Below are experts of layer 3 (counted from 0) of a mixture-of-experts language model. Rows are named router (the router's row for the expert), gate (a neuron's input weights, with its number), up (a neuron's input weights, with its number), down (a neuron's output weights, with its number) and show model dimensions 64-127. Each number is 128 + 24 x the weight over its row's rms, rounded and kept within 0 to 255. Numbers have three digits each.
Before each expert's rows: a language model's description of what the expert responds to. This comes from a sample of Wikipedia text that the model never trained on.

# expert 3
Description: Name and title pieces
router:095141143136082102133113118136158131151074111105115092107105135127138117140155129130138128116094098141178122167107093131142119156122145096095103128131156112110144118086128115090157109110115075
gate0:107148137141108083156137090101105147158133127152129124088140115135104114112115099080119119139103168104128150122143120099153120131091168105097149142144155161108178138105150126098141129161158117
up0:120132144141104122141134110103119160137120120145138115054145118119107118094118110084130120141105183109122136109141108108156123128073176110113141139117154150107161144114119140111172136153157125
down0:151165129162083082129155104130120122093122104134119132130180089131129120149104099122100146146106152184102132138113136135182114127146140164139138135093069133110121116141135119171148113086115112
gate1:140130112112119131120149140187090121137127133158091103127133137167118099133098142097152094126118115103123137106146151128137125087141132162146075153123093124094143150118172088137158156099156144
up1:109118081087091153115157127155126118102117147157094103104097120163132096147107142103123097137098103092113153139144161116115121095143135161161075132108084100117139121105186112114161161128120126
down1:208136105162142173092149160155104100165139152137101097118119134103148121120116133124138097110144137123114184145091127171107126110136128132152132108137134175156099117128163112078130132096116127
gate2:104146136148160111158116107118163135163129116147096102135156148178137128113126115133127059100096131131141074155076084153127100159131115103111098113115095155097140172109077114116144120064157109
up2:165119115138123177151110126144114127108118160119129119097124142095137131116119149111124189141154117132147182117170120119129117122126119139143130140097177101159111087152146113154130139181117141
down2:119113132123121107134097131131121131125183130113163116137157141121091134130128098136112118164149126102102115131136133136152164165123113114143145168151138169152148149149086143092135111125082109
gate3:157088108118115150159109091165113136181119124112142106126145124123123140137166160134127098141114146155159125112120136111172112190151155128110101158150143100152142117163150152120147110103150105
up3:135093075135131171114130086160121145182168099112153106106124128124082130142157137129111107163163112152118119109154122105122147204135165107083123158117132102154128131141147170124143144144167104
down3:151145092153122148102110089156134131143160160122136151165120127155140109092147133151147109149142125124152139173117137145095147121141123136128162150148111158136130101143173127108123173115096095
gate4:152091108144121114194155116107129174121115113137126095128124152123134088105136103132132133148083142151192147137104115119146121133097126142145108125144137101162097123132127107136142138101098139
up4:101121124107139158113106129158139117149134145113115157134140099125114139184110181138155139100158114109057146101160109134084131146180136119096122127128156145090163157111127122114132105156134092
down4:119155115159139181119132155159120108111109183132131119116097130112186140108133136110095137133099102090111113128152118092122145137154104130137104119143106124142159121186129143179122097125142138
gate5:148129153170084157101146143105205107166104145131092068132089171142126162134142149156116171112184144155100155151136132093153154110114138100139111141107115101105114093094160106136110100120114131
up5:130143116111172140162119109160068142098187098121150178120170094102115094095130106088147093137067100095147113096126108169115086133146127136113135143158132150171120142182098182112151138134145105
down5:157102125146077129138150148133117132169088127131160114121107121167120127125136148125140133136149129133121118133141129139117134163130147117095082095117126142113079085141134154149163152131117113
gate6:139122104123159099103124157100106099097133152147127109172152122136110143152158151123042141113121113139153110110107132134150132124130087136122139086095138151072119128121153101144139134146082135
up6:114123129147077148147100141115145115125121103156121146088128143158154109128106090118138145163092099129109145117169125122146124134112155097102120117119162131134147093101087121135140147099123137
down6:127116126084144153103122110121131129114124111150133160122103165122112105152148121142145156136080113126090113116172099103150140114165126118169126107116075126146151143095149153171167128100092120
gate7:097143165137085144103168075192108129137112110096098108128128136103116161172171140137101147147142094077143132121096075134108116156151115130107097125135122121135115180151120171137145091154101136
up7:109098141106121134104177100153146104149075097095114096151123137089116150153131092126098135107181135086118138127113122129112148136151099088077115141158177106109113181151092124142137111137124134
down7:125153139161119135138137147128135118136125124095166095147142132138123114150163126156128172157113166130120162163126114161143152143106122140146132155192097144119144058130106131119102112127164122
gate8:081112107083101091133149134107121133128181148088110126151109150114095104131088122123155132146126114104135134170137115112132128169128177148164143163139110165130156136178104106091109153141120093
up8:126082147126138172111115146160135068106151111098172132096104134114132128155111102123136136108155187150102145095099141150137133129120119143116131118139111115153101111081146176117138114120157168
down8:154161107151148139121177110097136090118120115120153090138149175100161134077111127097179106149131151143122147130131168136123134151158133163096144177150140130127136141131123141124115134167113128
gate9:117140165142131114125077119112122114104103175126126144116136133144174139140123135155116144144126120176143111090085090161138121126158113149111075146174167148161147163112109079150106101131144087
up9:147097122158130154115112146118108146136144065131128144168116141166100134140125115096159100121113100129143131123174163119134123115178165088128141102105117136107117132139149171118114115090148129
down9:157143133123131154162157128117136109109111090131129145106118125171104112149095137114145114132222137096104145121134103075129122150141165113163141137163118152142173128158165129088123090099115108
gate10:105121144117100126130133089077128131107104070098159122131119139125143126152103129123101131117086131125124131159138131169199130175106148144103099080160131093129107127111107102132138167105162121
up10:121105118130105119123068111091130136110124096081132140134117105144204123151097110093099159121120117134108133120155135135145123170126153151129099113131142108097161111143087089109110167103140131
down10:126120148111133126107167149176123110100138115139109114164140105129119137158129086172120134151129135084146109081117133091106127113106108126100143143163118104141136110142119145099109125081140110
gate11:099088141116135140147121105121106133131153149124106138090117163142099125131116120146128110138100132148109112134125088133118136114104119096128104135149147136115091144080113113138160176113163160
up11:136161102141150119121114126148156113121111094134150134183122099120142141095121137122135166132163106092113125125148149124164125141145160143168145154089108104118160116174131155140075082136102116
down11:113170115114142133145119088125132190144113118198127141116118092141119121136158134107106151133131102174141148176140135148114102111153095145113154170134106106116165124125159136136152105144158150
gate12:104171121112135121085128174132116142173142151091103113161093132117105112134129142114145127117102124151162138162140154108148150151104111098095110152129134126164109159126087121104149113096127104
up12:134104122132183143136122140108130117104098122147144134132147122142152170141104112111164151154156124150103120080114100158128146112121145115124099104132146127110131099129162106124119147183120137
down12:124112106075114141173127108129144139128125158136112109104142126123125104076112139126123144125119120115110174164108131136171114187145096182157138143109165120108125128062090109156117107144132079
gate13:108103147116169124115110140132137134140141095081147146105107144105123098120155131135145131099106107115138130115079077126142136188148136138131149100116075131122107139169134155145145141157108180
up13:126130106110155140108139131181108134148180132114123128108116116122145089165127153137161176090112116121112147134067124088156152157143154115128120093118071124143143141177104118103160135163125134
down13:123189072147113100082120141156131162144108129146109136131124187145106143165158178110119123129140115104163129144161112089134145151126136126170135147151129098083132166159143159136162129133069139
gate14:079136114131145133139143100137089143174128165111150124125123080128115127080140131108123125134136149141111108137128077122147118102094163139111154131115137156113116093129144124129179120123126104
up14:097108112131140140128129100133097139181118145149171105136113085125114115091115124111126139151125165133106124122118078106152109106091142152111141124125148123082117084122141134138183125133117103
down14:142124141095123126149121103143153128152127183127094153130186125116142141131141117133114126146106147130098100154112139147100135155090115145133175165149138123140134139127136176139141138108130129
gate15:121108169080101120124126098145116136167151114107143122127129091104126140150130159130111130121071147154122181130117167094112089123113133128139158145126114104114111153152164131071142172090122128
up15:121126156103110129121115107143127130187138133121163137128123107094111129137134153111111117101087161154112149128127156124101091126113137139127138144119113101140097145161137129076133167099104127
down15:093136084131117135098138103116100127122145076129114147152166130125097116175084157085150154107106112129147148148157123121074106150175116144132147137101131131126096109130152107194108121133106124
gate16:153131171121131134102146118140129108114109166095086092096122139071144120147138105145139148098174118147142112144099169127186091122116101108111158160111147111110126154123140122132135122156156114
up16:131143168144131144133141112117115093113113107120123077121124116091132118164101125122134129113147106152163087136098116133134128115113074130110107161124161130106135125111090104146105146102097142
down16:139129129160132167120132128140137078179111111107148140083104102122148148123151119128106151153092159125092183141123120152118155118122122145165156101097110154147141088108129145094075151106114146
gate17:133108103123118095105161149104121165149130140118127077079095178135156131130141138139185139120090131100121145141083099142127112157103189159098137123092123147112149106101122126130141087150126139
up17:136120163115182158142107122129148095114090134169110175159114048119120090149137145122094156112128101133135098144159130103127151154158094114156132118156099099153119134141111142115112131112136083
down17:147167154101111138139132146079094143096099124112132142172150107125152135115082131128110114142153098130149105160168106111151134103129151132113109130169135122107130120131116111132129104098143164
gate18:168118112123135131087096132142160141157143097097096122122126131125175117124143127156124141089161121160135111109134108151114135118180122123134125127113125120099192132135146102133122107131124137
up18:166127117150135142123111110151155149121145087101079136090144120108136118163133124170078151082163130171162093152128122124122164136189119138143112124104136109104158146143135122134180103099133120
down18:120078110144185167090108125161153170137087127148090133145116152157134130154093146152144102143130096088145096130093116124125129102127152125130156123136135115142142149080147115146135171117125121
gate19:087130122076081140138156150145092129124102127126115094089108138089123143109124097122117135105139143143071149086136130121104146152141112101093104095134152148160164121104149123119126164104107102
up19:153107133151168132107109131111152138146148144127122159161137105164132137128128125127140127139124105116192098167116113132147109123114123146151158135122119113088083158144094159146147115164155168
down19:147108119062115110133149130153104144137097132138137163142158132138147127136143161128106159104132156099115128159120079170131118100145046114095137128136138120116129108092121148150111104112174156
gate20:153118130111136120169127110105153092103148146099130097100110103107137138114110141120102122124122125106132128191091159146109153154111117186136137151125104119144134182140125117100111096129148114
up20:105129137143106151096142132139110157118118105127129131137151118119094132092135123183156117139138144157086136054174116128134114090175127088144138114145123137116144072130164143138155163124128141
down20:102127121146164183142161139146162160105155161152147084119102074133135091130124177155128142138132129123089142149125124124129124127146120133096123124109098178151127091125139127151126142082111086
gate21:124075116121135130135140150138105090124089121161101109072118122095035102183095125164112125149105120145101154140121146126122161114095134125210072120138128135102128042147161150139124140111106125
up21:132092103122138127171114129125107102108087145166084088066113150124071154172102146138093109145099122136119177147099107101134112101096128132175074128113147145116118058143136146155155130112140116
down21:111134151157131093132125084111123145168152127105120107111168151153132118104110106145127109088157107145082133187110097117115132142098163078130087078116130112112166110130145163155169117077125111
gate22:132096131195065147117129116123139168118135135085164145146112112112148111143133128123106129188120134115109163094152134101139149078128100130100127162159092147087125090172134114082127078129123128
up22:126140111110149120187164094132115153157115092117121159134178156152175098115113120087120148142115098104126142135110152123142072096132116104185110143140139133123117116166108156175135122122122131
down22:109165107172112146163143115137096133152145107118099096089144109139108144136106161114158103130121136132119160120112137145133108142133121136117093163096113106123120114116152113113194143116181149
gate23:104131132159143119088122107148118177138079120116139089126143119113095168156153149151131125087093139115145143107165111127147139151088137119132150109110125105087100087093141141102146159094115154
up23:146134152103122160164115102146127108131117157134180188138099100151106093146156140116138139141132115107101132144124137141124131086164148109161148126182135101164141126158149113175109112139108158
down23:117103154109152124134101125098134101121147154085149117154109093120157099116134146075119122147101113115138101146120112125105148169128145080124205140139140125146129164126136176181128136135120137
gate24:128113139078126117076119172140132109089155165088116122106080104128128112129146136110140132134119153123135107130126134103107167114144112111101117120134083147140198125107111149140075129168172123
up24:129125117157112116146140105109119145163120082168158153151169157111119139150115126159094138129127120123111142134140132138141115123114132144148133135130168101122073133132139132128172133088087141
down24:164116149133096169117107133135097132158099108145133137187136130094145171103148108113125171144171176149128134117113157155143133185103138137134129165142122138134120105120158150118147094118121164
gate25:133141120115104129090095120144086149133131080106152102140144141120135096085077138124118139087114144134144127117103150145191126107142112168120118113131097187139125110078148111157143144122141182
up25:129144132088127168095090121130089124127114087101128125141134154129117103095085121142114134077115122139154097142112134145217117117140128156116087119118103199106137116092130114145154143133144174
down25:095136135137117140153123077126135132127099123072170145124082148120169129118122095157118159096141137120106096156143119121113113105151130123136127087101117188150095162106145157111101115126134180
gate26:136113144135169075135138125087124104116114153153113120157118111133131138114152179120105095152136163136182107131134133153109108070160111107133126137096133150125136145116130110143128153150187108
up26:143093139134142079152150146115126118122119193153136107156128128128153135133159200109125115146116163115173095127130133185095092091155109111123123140115140138123139130101138126139128153152190097
down26:145156126130157176159094134159140160122141137102123114100143155155144113088152105072148079092103135120197096149127105137174084144113147100111155164106099129123084135100119116133181121193147128
gate27:129169163099136120152126171128131122107182170126110122134133111142176125119092133107094130159130116094162170143174117135118089102124113124141164145108144129097096101115132123130131136134073121
up27:142127105102092103152108127114142140136106148144104141081150123137207165137113158110128144130129137109162114107157095185118086083104131106146117127122100124087103106132108094136123129149143143
down27:134093149111145139129119130176116126159180155170117163127139124144095134121175108151111132111118147148115130129138128112167074116150169138122110093148134116111054142142128106115157136123118134
gate28:146148167111111118166130129047126132136133147122101080081140111125117123113121146101153145098132195140146152129158089133097150154111129120111055107162152124122146127130123147106106108159114079
up28:122116127104146135152141133138107090142140122106151131144142079098114152106155114104137136159113121174111145115147175143121114091107128185088113100129150057144132120147126143134120139130133115
down28:086137142132125143146129090129115163099103135159118131145133095150128090141103126131136133170126121140119112139155096142113092078133103148078108144133135134167158142135134138111098065126130109
gate29:120109131114080155106089104123144152114105130143116183145148156134093138128087142082145137144122115136121152093110193135180134133136090135126159154121151172077120122137121126193096113108149124
up29:106146115159112135109163133159117085159124113156129078127145089132133150147155130193103114112132115131116121141140101146108148128118132132137087124134062109157121143118091086117133119122147164
down29:120167159118134123142154147137122127133145114118163114142141171185154145160148122182116173102085116102112151164141121085136102090128164140125129167140155121115116126147130118131149162088109142
gate30:088086098078112140133117133144117116146131127126139155143143098093141139125167170119173141125087115124096084135119129125123156138159159137103179124114150113182123128105136143117125133129126145
up30:144165115126172080118136099114120165137147129147141141124106125113130111118156074144081107107170131102096163177147123124111136133102121130083147102164137137112122153104105155075081103157150119
down30:167133125128126151132141114148108140178167130139139139091147108103131113147108107137101133147160177119136111140126161120151120117102166165111162140154136107118086124149120143118104162118149125
gate31:142124120117098151156156155138170106092113100125141134131157105106106160115110089144103145123140135145173157117089106113146134117121105080147124140131117154186130131145131133143114104178139107
up31:126157138128150150084142104127109122156131150123119130146116116129122106123092185076175128114100115131073117151175135125134120135142137148107142095144126113087132139089136152083136152077087123
down31:150115114138150172086170129135079141123118149154141122131142106125175101129098161088156100173091136117089114104137125147107198120163106173119124173128105131096128134157138137077172134158097140
gate32:143126129123138141132083174117106112121119128167171079108136102114092116149136138136164146148074140163156138144123105172157106121095135178145129122115149126105132158141152101169123120141119099
up32:105139116135135161128154080097104106083124141139154098150100064116136103117118111099093161123146122157141178182118111151146128107138149134126113133169142132157147128146124113099104144133096106
down32:167146105117107193157140152088145126128123113081144132141151128125106140106104088140098092145134131147121141115145131117171147139118142179160138154160115161138193113109111142139112117179114130
gate33:106116135137119092134102123124127164162149118135094152138080138104135115078116104124123147078187093137128102133132154103119098092202072147173143106113157112088178117110132131122127110144105120
up33:139148104155144146124177145106135088083113126132181073143146104177104156181150139135127129179089124140163175119108096126160147158099171085078117134160111126151063123173115148142110147112142140
down33:120179147137125103128134147116160134114134099069097135096138158110164151112119111137121128131119118177121098136147140109062105153153139110127117127126136126084161118156100104172157130122150138
gate34:128126143133154095139118120116134112141106110139122104151166134142107193159153151131150094113111134150193126111128124113130086082144093148109168119121125134150131158092133156143136157129142183
up34:111130142142105101137140123118147121136112145138116120194153119124127132139078114090102111121156201164160132127139164151095068109133105126072126166148094139159135159125100146112143104136116147
down34:136113143111135101146124125112106156096133096105100115152095133118083092137131159093158093113159122144063133137147145085131107129104105106136110149127108120121096115084108144144123106139142101
gate35:133168148119100105097188125103121138110133135102075152154138128116125136148115189126139130150125117105084129186124163116096114118091134093119159194129144105076128132127099171108134090160085100
up35:133181154114085100115178123122130124111142150109081175132141127111127128153124184114147121149135092121082126184127163125114120101095134103114150179151139080082133140126104157103136084147074128
down35:122119181085141144123138131105149101155140132181139114148141126154151111165120114109125150073151111100076151111120111158153148096119147124111119197138136179149088124135129119089107118159102132
gate36:113132150134138103145130162109125081107146099160181148159103115129160163121093125150131164142112167137130107094112137135109103145141185124105072162122125118152146140175128147165149124099134166
up36:122166139157126088126103143127114131121126098194151149103114111140174144122120109122116115154113113115101125094167107119106109141116168150118093123165134107092179133078142135139153088089125089
down36:118152176084066092142134098148142113142093148140155108140159145130128112127087104123117123088180127119122105091163124076126075119129115138155133104123094096094113126117128134124145145162089111
gate37:141170118103128091122118143136122113132137126146082097125139151155109088135121146117132093121148130081085109179111140165127147133094098138160146116091108095120177117108156121156125134123153109
up37:131153156082143125164152120113114064162110126112144133169121132170150116119119095101141086159164169116145096086149080168059139153122109119142136117154102130148109150133149148143128116113152125
down37:124127207122156120134059150110156141142139147116120145146137129150120130138144118174085120135054126132155127126140147131120140130114123153119130142146144131139147145145121124132152138116147116
gate38:161113149116144103120122116130159153149127163102132157145130181131112142122134133132126114114126100131153125127122122146125127151109098189156127147159184150179148102154132144150150173065162141
up38:189141176096116096106110153158131116131119120104168135125119191138098146133147170131139137133134112102150132068129167130121134143091122147127123155172136151162115117137153129137142171064126135
down38:154149165083164141102088118090121147132102105160172159095106172131127158071132166130130156142107116115157159153128122107152142114112161091135086122113105136119134142160150127124110156102103145
gate39:210105106119188166150133144103089164144106133137151104097115149162142098177113137102151131136086145127139123148129057109123147126142104110121110120149178159118119118125114107128095121115118138
up39:041141147135089091077126139172170085128136129122126157151165133090107150080152100145115107144155110156131117081154189149143107132126144126144139136105081096138117142123148137134142144122135109
down39:167109114140155131142143166132116133136128141088133111141114139097162128148132123138112117128148080123178112152131146136079149123164124193118149129185118153142127097137125121136088123098149128
gate40:143163110133092112138125113127143114137102119116141137144142074118113102118114100157132150151125111100152105104110148092113079075150129167130101127212155125131132137162174126146133129167134094
up40:123100129112155144124125130118127139130168127140144106146113183144146150137153135089131114096112162130121157131189117169155157174095115136149125133043141134152106120077111130114116166119143146
down40:120080129080167100124148101159120141124101158148139156132146173080138144089154162126144142153117117116147117131126121143135124111106120121116118114125127153128120105137111147114156147129145130
gate41:120127160111131124167150169109127133091122128106122124151102078155082107140104137095099093128141156123163128113120132118127157117122147135085141123148158103133104156121139111114111116143131121
up41:129124130121084155123130112124148093161134152158104131094141121084185096155100130171144197160148117144137117149146116158135123131125098080170121155122098132116171124177136121099147149127077094
down41:136127114102122121076134137132096132128135116122093112125128129142106138155123107116150103137135150151131156166117124155163070086135114128147172155141134151162129128100134129136131169147137139
gate42:127122155080099136098113171176129115132115166114152146149142138104114151152094137127110134145127138133155122076122155144132163130132111095130141169169123146166166115140148118140129180152118158
up42:136135132150149125147095168124162159106105157169129127124110117095111111148169110157131130135155132145138091107132105091122109165129116116127089127117108170114138139101106101172130170136123131
down42:104165134149142121093088120159119127103127106118107105114090166142093121097120134132122105144096109142123171107158153142133078099140107141130095093138147174121098126149126113183162142154110106
gate43:133137132103124140130152067153157054138149112131091143144117141097145155080123126113156141117126094130162135107143102156135117152082160128125141110132116116118081125146120125099146114101165113
up43:143125164134140162147140083126161106160136093144092116138148131113153168101093129125143113094111118160166119153137100152085126152087158124147142113128134101122102117158113110115139097094187109
down43:129127092091109136153143134075131129108133102137110167124099089102141100118129145115153125139108125132122127156120157046128152174156146141157138097133165133116158127130111117106167112125141145
gate44:099152142123134114128132157147132137134194129102123103166114176138136145110137130147144135084124079125134104104171142143112101124171147151107141089098093148160105144119130160159151187154123163
up44:105174145127136131138131155133141142138179121114128125155106141122146145124101101148146133108104082134139121120135095151145110112160163127116150100089098154127110166121155157178165196154133137
down44:130124099130126161138113140146102157084147104089106121136125155115088149152117162114121102140082109163135109123143131142115165096117140105129124095115098137150120137136166138103175133145126132
gate45:096125123097097108113140147149089108147151128126116146094134144151180098136113117124128115111107120109150132156154102125170122123110074147134123105124119142143085134157105147070118084106080171
up45:090095092092112126094103127141114126155107109096112148108130141141159083139114140137127115119082121122138121155148097125175099124139106121117119116129137175122107111170087146101154123090065128
down45:092121092143080142137141086131088114142123117179155115149149153124116115126125156184103147118108148122147173136108117153130073098126139137119142116111150140124127155119120133136157134148155175
gate46:135136092104075154141129111155106170138127102127119161085075151120141115125164101092095170139135108105109144090155103097134131150128159162113148127138130138145119133132122097116162115114114178
up46:128172108114096156131132100141133135109134097133127137099106179128135127138168092103133156126116116078122165078135126117155155144103126146086132116127121155151115108145132122119187101148104137
down46:123132148098156167114122125164125083140124106132097103137106092134098134138150090120091163131166135153153136117136133122146123155133150085151158147138081174129075103193115101072140120086162155
gate47:154132126113125119140129041176095135140127113113092151148132051084122148124119108111100175104137083103154131138144094161142106150120128149138160124107130136109158164125128154113166145083136137
up47:093125113195121102134141120107142116151123110128130144109105098125115128135114134106115142143104089132133164149172150131137122115134115123093131121180123085162145153119173154121104121124121189
down47:140140088181125089104172167124094147144124110087100123140206115112115120110126090128106143135140109071150142110155130158115149130130131117111131185124090117131133147172147170135111132119116086
gate48:085153142152116138118162164165180090173133110113141072147105123144155124118104131147109101124124123138161121133181109113169138125139123104119164135146139136112105118130123142117177162115124122
up48:101135109175123115146152159158176119159136096114113073118137138155145129102107132140136116124131132115166125134173075109167141150136131087122144124127147131132114124106124164115179133113137145
down48:169122141071168157128108149107109106122131132147095165172125156087138147102145128151087112166125114100121126132084095124128132103099136104151123142114127117145177139165137087106122126127148136
gate49:076120131125135187155140121127110123131079171130096106121160182101139084111109136120134161125113125133125115186116105124125156149157162104109128077157107134098183138075158123137131144116101110
up49:193141127124113089112112139121155132140148105141180103145093094165128190126116098125130073126140152115131157097162148128114119101106110138130110155090173129141088108167100121127144126143190114
down49:147185123126147115097131133149140147125159129120122160128125111163138198114140155107095085129172148080160124082155125172112152125128117109090143173107145092119120112168139075120131122112147135
gate50:124140154133121140136148152099118184122119137123122114097147157165112092112175134125152144122126139150087116109135103142118099134114101159139123108123143179123123165153108174098135113119120137
up50:085164178105139122198127109066085135089142121111100102144147121148143081128158144108111134130113081154133148133109109101115119098130084131170132154140106141171163111153120111116128115120122155
down50:149153125141131168142119159131162080118181110173152147098150092143123143114175156153144145138134125145110161144165138130096119129158127109100145156112111155141106158110101095131138114104111144
gate51:105139136116106126131146158155139078119113171112126113112100137132137119111146139102127096130131127106147126161147141099145111111188163121130150117131120145112129125111117084143160107085131135
up51:124087096131129105153121089090114167133152078129122154158114090145139136187093117113118104115132153175132096123097134106093135148091114102090118126051147097143130137101167137134091137152160091
down51:121098136075111111153139108098122130086131127081130143150169088123116142151137120089166106118080122105100097138166153115108145109130114170129143165125062123148117124117150111141133081154150124
gate52:145132116135177165103141157120126189131122110136111083146103134160143168133120085145108089079137125115120156183151144110113186097144110105093095118113145108129146136098167130126096165152112141
up52:156119104142149172115144157133118190143119100133127099136099123128130166137136090135093082086145140108122155174134113116117181098132118077091094134119151127108126137115157142117100139157124134
down52:137141125136141132164138115170156147099145076137134149122107128074124122128136117123123094150127143129117165114127111132128160124096126120115120131150096112146121114094095128132130129081116154
gate53:159087126168154126155121132110110135128142146127149112103098133134167134138110122124129136114161106133094112103126139118122134145121123113142163130162119130172110081150170085100139130072183130
up53:093131108111129106112141176137117144140116147101162114146116117137138116164152190172105136087090097097138128139143158109131125128154123134116155111144105126128172132136117123135130172153135111
down53:117170147130143147122102125128127138129167116120076119122146133132140125093138184173150120099153056108183135136155110131094135159126114138088118157162102121117115128162148080160141097143129127
gate54:102123118117098080116090099125125133127161118143092153139107116133146136136114113129120137106150159117102111172110154123108128138146139125121132159088108137139097124142140142140116132147136101
up54:093131127142128116109157093155114132131124113146074123132094101136096169108121150175138121119101147116111089146158111141143137144158124126100145079121122168137121093129174148137152123133130139
down54:083124102120100137137147124172154131121079116095107141107163110138103132136109149135131112097095149160120127077104116115144105105098152160100155123179157119173132156156106069092157172116139146
gate55:153095113090180150082148128150154132131132121110160093121109121143142117113164142192122130092126120138091108109146116134166089141137110156116111148124087098153124135116110102141097157141175157
up55:110155152146073152114110135121109131128103124130085156111143121110125151118115122105133126139163130101155147142107149144085185122137132101128118106152148154080126105145140147105139145144107103
down55:076116115117145139132149124146092134089075106136125155171142107159127136139124133101132140101098109138142107105153107094121082130107146129147131128117128129123109151109144120126100139083157086
gate56:096100111131122124108180138174138156137108127153136088105130125107100119139174151110111127129162119113118131135117089118128129154112086140141076129147127109122114131101176130099161134139121112
up56:135115135132140142143112134174180128185083140157113085115146155124128131103139102103143120073169104119164125121155130096134113096139120131121155137117132177104141131085082105136130134121123158
down56:104119145165116160136089150145124129107129101125111124144125152133102122134172125127112185116097149146144146127142140143129128133087119122088112134141105156141115125109136145050156150129152127
gate57:107148111136163155117133119108131088123111144149175119126137137105172121131110141094108127133128146098156106106097153143126127117153130098093114099108140107175088123129148134126111168130120134
up57:162110134128137147115116110132120129120092097117147151133115137111135108107169118148112096086109123139107143134165106092140126152091137110123135137134137182138099115136117135146144097102124135
down57:138171090119129171095110090138119120125113122128122167118119123081100126119146091122107099147148132111133144141153121113122104095127126115121122119133099102125150092124168135133115118085148081
gate58:116096131102084092143083152149144187125146119167156108071164119133122128110119119103111142161121107139121072117124131119156150153121129177108137103080129147145148107108120117141163164167156117
up58:094067151107111121144099121174128131135137163129135130102129151078103159124179119117134110159127102117106087113120121113147159137128105138121140149097119164154144165118120147127133132130121139
down58:111150113139133099096104139132128119099135112101157157097099127135123125110138092123122183118127090122121102142120084169135065127127128154122142148116107135128117096094084108145133127095086141
gate59:131119118142132121091095115122138129104104108142138079125129169137111126123108082097094128124127156154160081153111134098166106117124082152109111098106107152126057096112127144120081106110139153
up59:106168163134095125151153116148109138123166145126097149125129096082096117135118150166142085124140076114132130125139137169151151125117138106144145127176121153098170126138144145124134094159131104
down59:124132126131153124103144134113169161128135103151149166111111158149137110143119169130141193120126160098161108096100117139134083137125184087099054162135126135137162140116167125145114115138131122
gate60:157124146094105149124103133111138128127130147089096128094090140146173069125096122114141104156129076121121131102145100137152120100089077117121146086106160147153123126172139138126157136141125118
up60:082092111155131117120124110155145096108149116165152133143151139125066133109148143171124159115126164154189102163114183106145153155129151103170140097157119130101135135143135119142092112114137111
down60:144102136106141125121115135152122129106139117125140140127176139129101128111093119140181122124159136109148136159078113136152167121113121125120140138134163109170132162111115172145127138116109152
gate61:185160144137132156099133089151118094162131121178098173120136129153138117099138183163134127150136142097145088141096153141111132157138113137111151148111122086152115097107153100117084139099151100
up61:102108122128145108150123172096160159111082150103142103136127159104157132156122090130104105092154146160107156097138088121162137115145149137116089106177140147078130152137120113130126123143077171
down61:122146128131137143154159142178118127148130127102157116143114115150083140131130118128147134126121056114173094101146143154075153120128141134135093154154161151117125085149141155133156150148186126
gate62:147099140130124122080145165138126157115154145124163148150166116174153133142110133142102151152102151102155128171115117129126156164163121143097148139115169136143116156147176162150124099074127135
up62:102133102119130141132127116102127131124099108141092119109086140091088105101178131104112140135131145119089104064167169156122094109117114095148120137132098086118166119116081092112116154153121120
down62:102114175145149164116128104192126117150155111121139164126099080139188128163123132144133096120098133118131159132164152151112141125122116122118115123119139131162120138127151158091153182118120145
gate63:139119141116143116180089131116103143177091115141123107136098126173130122112124122116129113087104107156138124076098119104132114127149149107124093088152147163113119084116131157140153115108131126
up63:108115136135157081152084152105144128140117097141096105080099124166104170122121115156117100089122065137138112067123119123142152120186149112114073106146157134097111112130134119167157111136113145
down63:142134163146133128080182172099147138135140155144118109122108123127123106136137102153150152133109099140143143125123162104067126101139162165126183133122110115133168151130133134112135145059101098